From a checkpoint of a small mixture-of-experts model trained on Wikipedia.
Size: width 192, 31.3M parameters.
Below are experts of layer 7 (counted from 0) of a mixture-of-experts language model. Rows are named gate (a neuron's input weights, with its number), up (a neuron's input weights, with its number), down (a neuron's output weights, with its number) and show model dimensions 0-191. Each number is 200 + 20 x the weight over its row's rms, rounded and kept within 0 to 999.
Before each expert's rows: "gets" lists some tokens that make up at least twice as much of what it gets as of all text; "raises" lists some tokens whose logits its average output raises strongly, later layers aside. This comes from a sample of Wikipedia text that the model never trained on. Tokens count by the router's weight.

# expert 15
gets: "y", ".", " |", " It", "5", "7"
raises: ",", "\n", "\n\n", " is", " ("
gate1,197,174,199,199,207,192,255,226,175,189,197,184,194,233,190,206,232,198,174,174,181,202,204,221,184,250,211,205,208,187,186,222,207,188,208,207,198,216,187,194,221,223,194,209,209,201,203,188,218,190,214,215,183,174,203,203,219,208,203,194,226,203,231,195,208,182,182,177,192,217,173,206,224,160,181,213,225,187,185,183,154,211,218,169,227,193,230,190,201,233,200,171,224,178,215,207,203,232,218,200,209,205,190,194,221,202,196,234,178,187,227,177,188,185,188,214,180,173,184,161,181,170,197,201,225,201,240,174,193,147,209,195,192,214,191,220,175,210,210,223,204,217,211,203,218,223,203,264,181,200,188,210,201,174,205,200,181,208,214,180,175,186,213,196,156,218,234,157,199,163,174,200,208,166,235,214,191,186,197,204,189,195,232,233,204,209,242,224,217,205,210,206
up1,192,192,184,170,160,214,156,217,202,179,204,185,182,222,199,185,198,218,228,222,196,178,232,202,173,209,197,200,213,199,191,197,178,164,196,235,211,217,242,200,209,170,182,207,181,199,220,166,201,207,206,200,177,174,166,201,182,211,185,209,213,203,200,202,187,196,184,175,178,153,186,194,190,234,206,207,195,211,244,184,206,187,169,204,202,242,210,189,207,192,182,177,224,208,217,214,219,192,233,218,186,175,209,208,167,189,228,173,175,186,155,221,185,202,195,205,203,203,217,252,248,204,231,196,190,203,190,233,175,210,191,209,200,187,198,195,214,184,192,185,209,215,193,208,181,214,194,208,202,205,181,228,206,234,179,195,220,182,204,200,142,207,173,194,219,232,215,183,157,161,238,212,216,213,179,168,185,212,201,183,185,198,185,182,189,202,210,242,214,210,170,194
down1,213,198,161,234,170,189,207,183,188,184,171,201,220,171,232,179,177,182,206,193,196,186,203,227,195,181,195,191,210,201,203,203,196,233,200,206,179,184,222,191,189,237,219,180,200,212,206,217,210,217,198,152,193,206,210,192,148,167,182,193,221,186,164,223,203,215,212,162,206,182,174,191,196,222,214,223,208,193,204,211,196,199,195,205,206,190,172,188,200,168,214,178,226,193,134,187,162,219,201,219,212,183,194,182,209,191,189,181,184,212,231,214,218,193,232,196,207,209,224,198,216,211,204,208,171,204,194,221,215,182,208,179,218,193,179,169,251,175,210,211,199,204,155,190,204,182,235,196,196,218,208,216,223,170,196,205,173,193,199,171,212,200,191,136,187,240,233,213,210,184,193,194,178,172,202,226,164,202,184,182,160,184,200,180,218,198,179,208,184,188,184,175

# expert 9
gets: ".", " and", "i", "n", "an", ":"
raises: "'", ",", " retired", " in", " is", "\n"
gate1,224,194,200,203,201,196,227,209,200,184,211,207,207,222,210,232,219,238,197,201,197,211,209,162,194,224,201,183,214,245,190,168,202,208,233,211,213,184,132,220,205,236,182,222,186,231,203,165,194,204,184,215,197,211,215,228,224,214,234,204,178,192,197,201,194,223,187,241,226,188,191,205,193,196,213,204,167,216,222,247,254,209,208,227,197,207,215,194,228,250,199,195,182,205,194,220,173,238,220,198,229,224,182,213,220,187,186,211,187,197,223,194,241,195,175,191,195,182,204,189,183,213,193,216,191,183,182,209,220,199,218,218,227,198,202,211,183,236,193,211,240,204,199,182,174,211,192,220,186,221,210,159,217,174,195,225,197,190,191,172,187,189,195,181,174,189,195,159,187,195,203,190,227,209,199,200,178,207,171,216,224,175,183,172,167,216,206,218,172,186,230,191
up1,191,199,177,200,182,223,194,198,202,169,209,198,238,235,198,197,233,198,195,206,236,192,182,243,185,187,233,222,212,189,181,184,187,180,175,195,180,174,265,199,171,208,206,187,184,167,179,205,189,220,221,189,224,212,199,205,185,186,177,178,204,175,193,226,228,191,198,209,186,179,175,235,197,199,233,190,198,191,181,187,161,209,217,178,183,197,193,201,200,162,206,225,203,200,224,207,233,193,200,192,179,182,238,203,203,196,224,194,210,210,205,189,156,193,192,233,194,222,174,207,182,215,199,208,206,196,204,168,187,165,144,193,152,234,179,198,163,190,175,191,208,218,222,206,208,208,207,192,203,158,209,235,202,217,181,184,179,208,213,211,185,208,209,237,226,199,238,217,196,189,195,176,200,190,217,199,194,191,174,159,191,242,228,210,206,185,194,220,199,208,184,173
down1,219,198,185,208,205,202,200,211,195,185,199,191,197,198,177,209,199,188,194,200,213,213,192,195,180,174,188,185,204,194,205,203,205,194,197,197,189,189,204,208,190,208,186,184,199,193,195,193,205,213,213,202,195,220,198,208,191,196,179,208,209,193,206,201,196,196,199,205,196,201,206,187,202,208,207,181,187,208,196,196,197,214,213,214,201,341,199,191,203,182,191,188,2,202,198,202,200,208,200,182,200,208,202,217,220,188,183,189,185,185,196,210,198,201,216,199,191,203,206,188,188,201,202,200,210,198,195,191,195,199,200,219,194,204,199,192,196,202,215,214,205,205,197,194,211,194,215,231,203,208,207,196,204,198,224,195,212,192,200,205,204,210,208,203,198,184,197,197,196,195,205,191,194,210,192,176,187,200,195,196,198,200,198,194,193,196,194,216,205,196,203,195

# expert 12
gets: ".", "=", " (", " of", " \"", "  "
raises: "\n", "'", "\n\n"
gate1,217,161,211,171,201,175,228,208,212,219,228,210,197,169,202,218,193,172,187,215,194,201,207,199,179,221,210,206,199,245,201,180,183,212,197,225,202,192,213,181,230,197,218,205,187,208,185,194,215,240,204,206,199,224,213,198,223,177,199,200,245,171,206,222,212,199,170,189,211,181,186,227,186,196,204,208,183,203,183,188,203,199,209,202,202,193,224,212,174,239,189,183,209,179,220,167,193,208,201,138,205,213,222,179,181,194,206,184,239,199,200,194,177,236,208,202,140,222,175,164,194,199,198,203,204,175,205,180,209,186,195,251,198,227,223,216,219,199,145,198,216,155,196,197,220,182,229,165,209,198,184,188,207,167,172,207,199,204,183,176,181,173,195,179,185,220,206,156,172,203,195,212,196,175,186,213,221,207,212,161,197,179,195,210,189,189,190,169,222,166,232,213
up1,173,209,187,238,171,195,174,221,187,188,201,198,180,231,207,189,194,194,193,229,177,191,209,208,185,171,173,195,211,195,229,208,159,186,193,200,182,209,212,192,175,162,211,196,229,198,185,211,189,209,228,211,227,196,211,189,211,224,200,181,231,206,217,183,173,197,196,171,208,235,177,199,191,183,218,200,241,173,228,162,179,197,200,210,198,184,216,181,218,167,215,183,161,194,164,232,201,192,206,210,219,168,224,191,192,184,242,197,209,217,211,214,218,192,212,206,203,231,233,242,192,220,196,212,214,213,200,229,228,202,210,161,191,206,194,240,185,207,206,239,198,206,207,196,147,233,190,221,168,198,239,217,203,208,193,224,202,188,235,196,211,218,236,238,202,229,165,211,197,180,210,197,190,202,197,181,179,210,218,198,212,203,216,236,220,186,170,227,178,191,170,192
down1,222,220,187,224,197,188,205,177,202,216,220,218,171,151,193,214,193,199,166,188,196,190,195,210,187,213,231,180,191,174,178,219,187,202,197,222,164,203,188,216,215,224,208,187,220,193,190,178,178,189,190,188,176,237,224,239,162,194,180,199,184,189,189,171,215,207,212,237,210,247,229,196,189,183,195,194,179,162,221,203,155,215,189,216,221,271,235,233,173,209,203,226,248,194,212,213,175,210,212,194,206,186,199,205,236,207,198,181,232,218,222,188,195,209,177,186,179,182,158,209,194,200,184,185,229,212,211,214,187,198,199,226,193,212,223,163,197,229,181,203,214,203,201,206,188,227,194,200,202,211,195,218,187,178,229,214,233,201,221,222,187,194,182,181,171,154,208,195,202,210,199,204,195,229,203,176,200,208,171,187,216,209,219,154,197,223,220,192,193,193,196,218

# expert 5
gets: " |", ";", ")", "′", "=", " they"
raises: ",", " in", " and"
gate1,222,215,216,213,190,182,197,193,208,205,211,215,188,235,211,197,194,176,202,199,178,175,170,219,193,159,212,212,185,195,175,231,193,153,182,226,187,191,237,198,227,199,142,201,191,212,199,215,204,223,196,197,239,234,220,209,175,213,205,196,183,193,229,198,197,219,201,192,233,160,191,200,197,237,188,209,198,211,241,172,213,205,229,207,196,213,208,188,182,249,213,207,245,207,197,189,202,205,218,181,207,199,217,201,202,208,197,200,192,209,190,213,222,183,209,223,183,189,215,205,203,186,218,187,185,160,172,241,192,173,191,219,212,181,161,228,199,205,182,175,185,209,206,210,181,204,203,176,184,207,202,202,212,242,168,184,192,199,156,222,187,177,209,196,190,223,211,216,211,186,159,190,206,199,210,181,235,183,209,209,172,225,216,183,256,187,183,257,193,208,230,194
up1,190,190,189,189,197,193,179,177,237,202,256,183,209,187,156,241,192,216,194,194,225,215,215,197,183,193,195,192,175,214,238,214,196,198,191,200,217,172,215,201,223,218,187,202,215,202,203,203,202,201,233,167,210,228,199,216,219,222,213,204,242,198,213,228,197,193,169,193,214,220,163,177,198,159,206,220,194,207,202,193,219,223,246,186,198,205,219,204,204,224,185,180,197,202,201,195,198,230,236,211,193,195,205,161,179,169,181,152,219,194,157,220,185,179,235,211,199,235,185,196,197,199,195,180,203,167,183,198,181,198,225,229,233,178,181,205,215,178,235,232,186,190,201,192,188,191,220,219,188,220,224,192,191,226,214,228,169,201,211,214,203,169,196,224,183,228,168,197,204,220,229,234,211,186,194,183,237,197,217,155,191,213,181,184,228,220,190,208,181,223,211,190
down1,245,236,168,206,236,210,204,179,192,199,213,193,220,179,172,247,197,216,207,163,203,190,218,189,177,198,219,202,195,197,189,209,206,202,203,170,204,169,216,205,167,170,171,231,165,194,214,213,243,170,150,243,215,196,215,229,201,194,207,230,187,198,216,216,207,169,197,209,189,182,189,196,210,208,240,184,180,221,174,236,210,209,222,208,215,195,205,181,187,203,150,227,192,169,237,224,189,189,210,221,210,219,185,182,166,177,207,172,180,179,188,221,224,192,178,220,198,194,201,201,199,181,207,205,166,196,192,210,210,188,225,188,219,193,201,226,199,185,190,209,206,161,219,207,217,200,189,214,216,218,222,192,204,244,196,178,192,214,189,192,186,198,232,228,226,193,164,191,197,218,198,194,174,191,181,222,196,182,223,186,215,198,196,229,194,180,196,256,172,203,196,180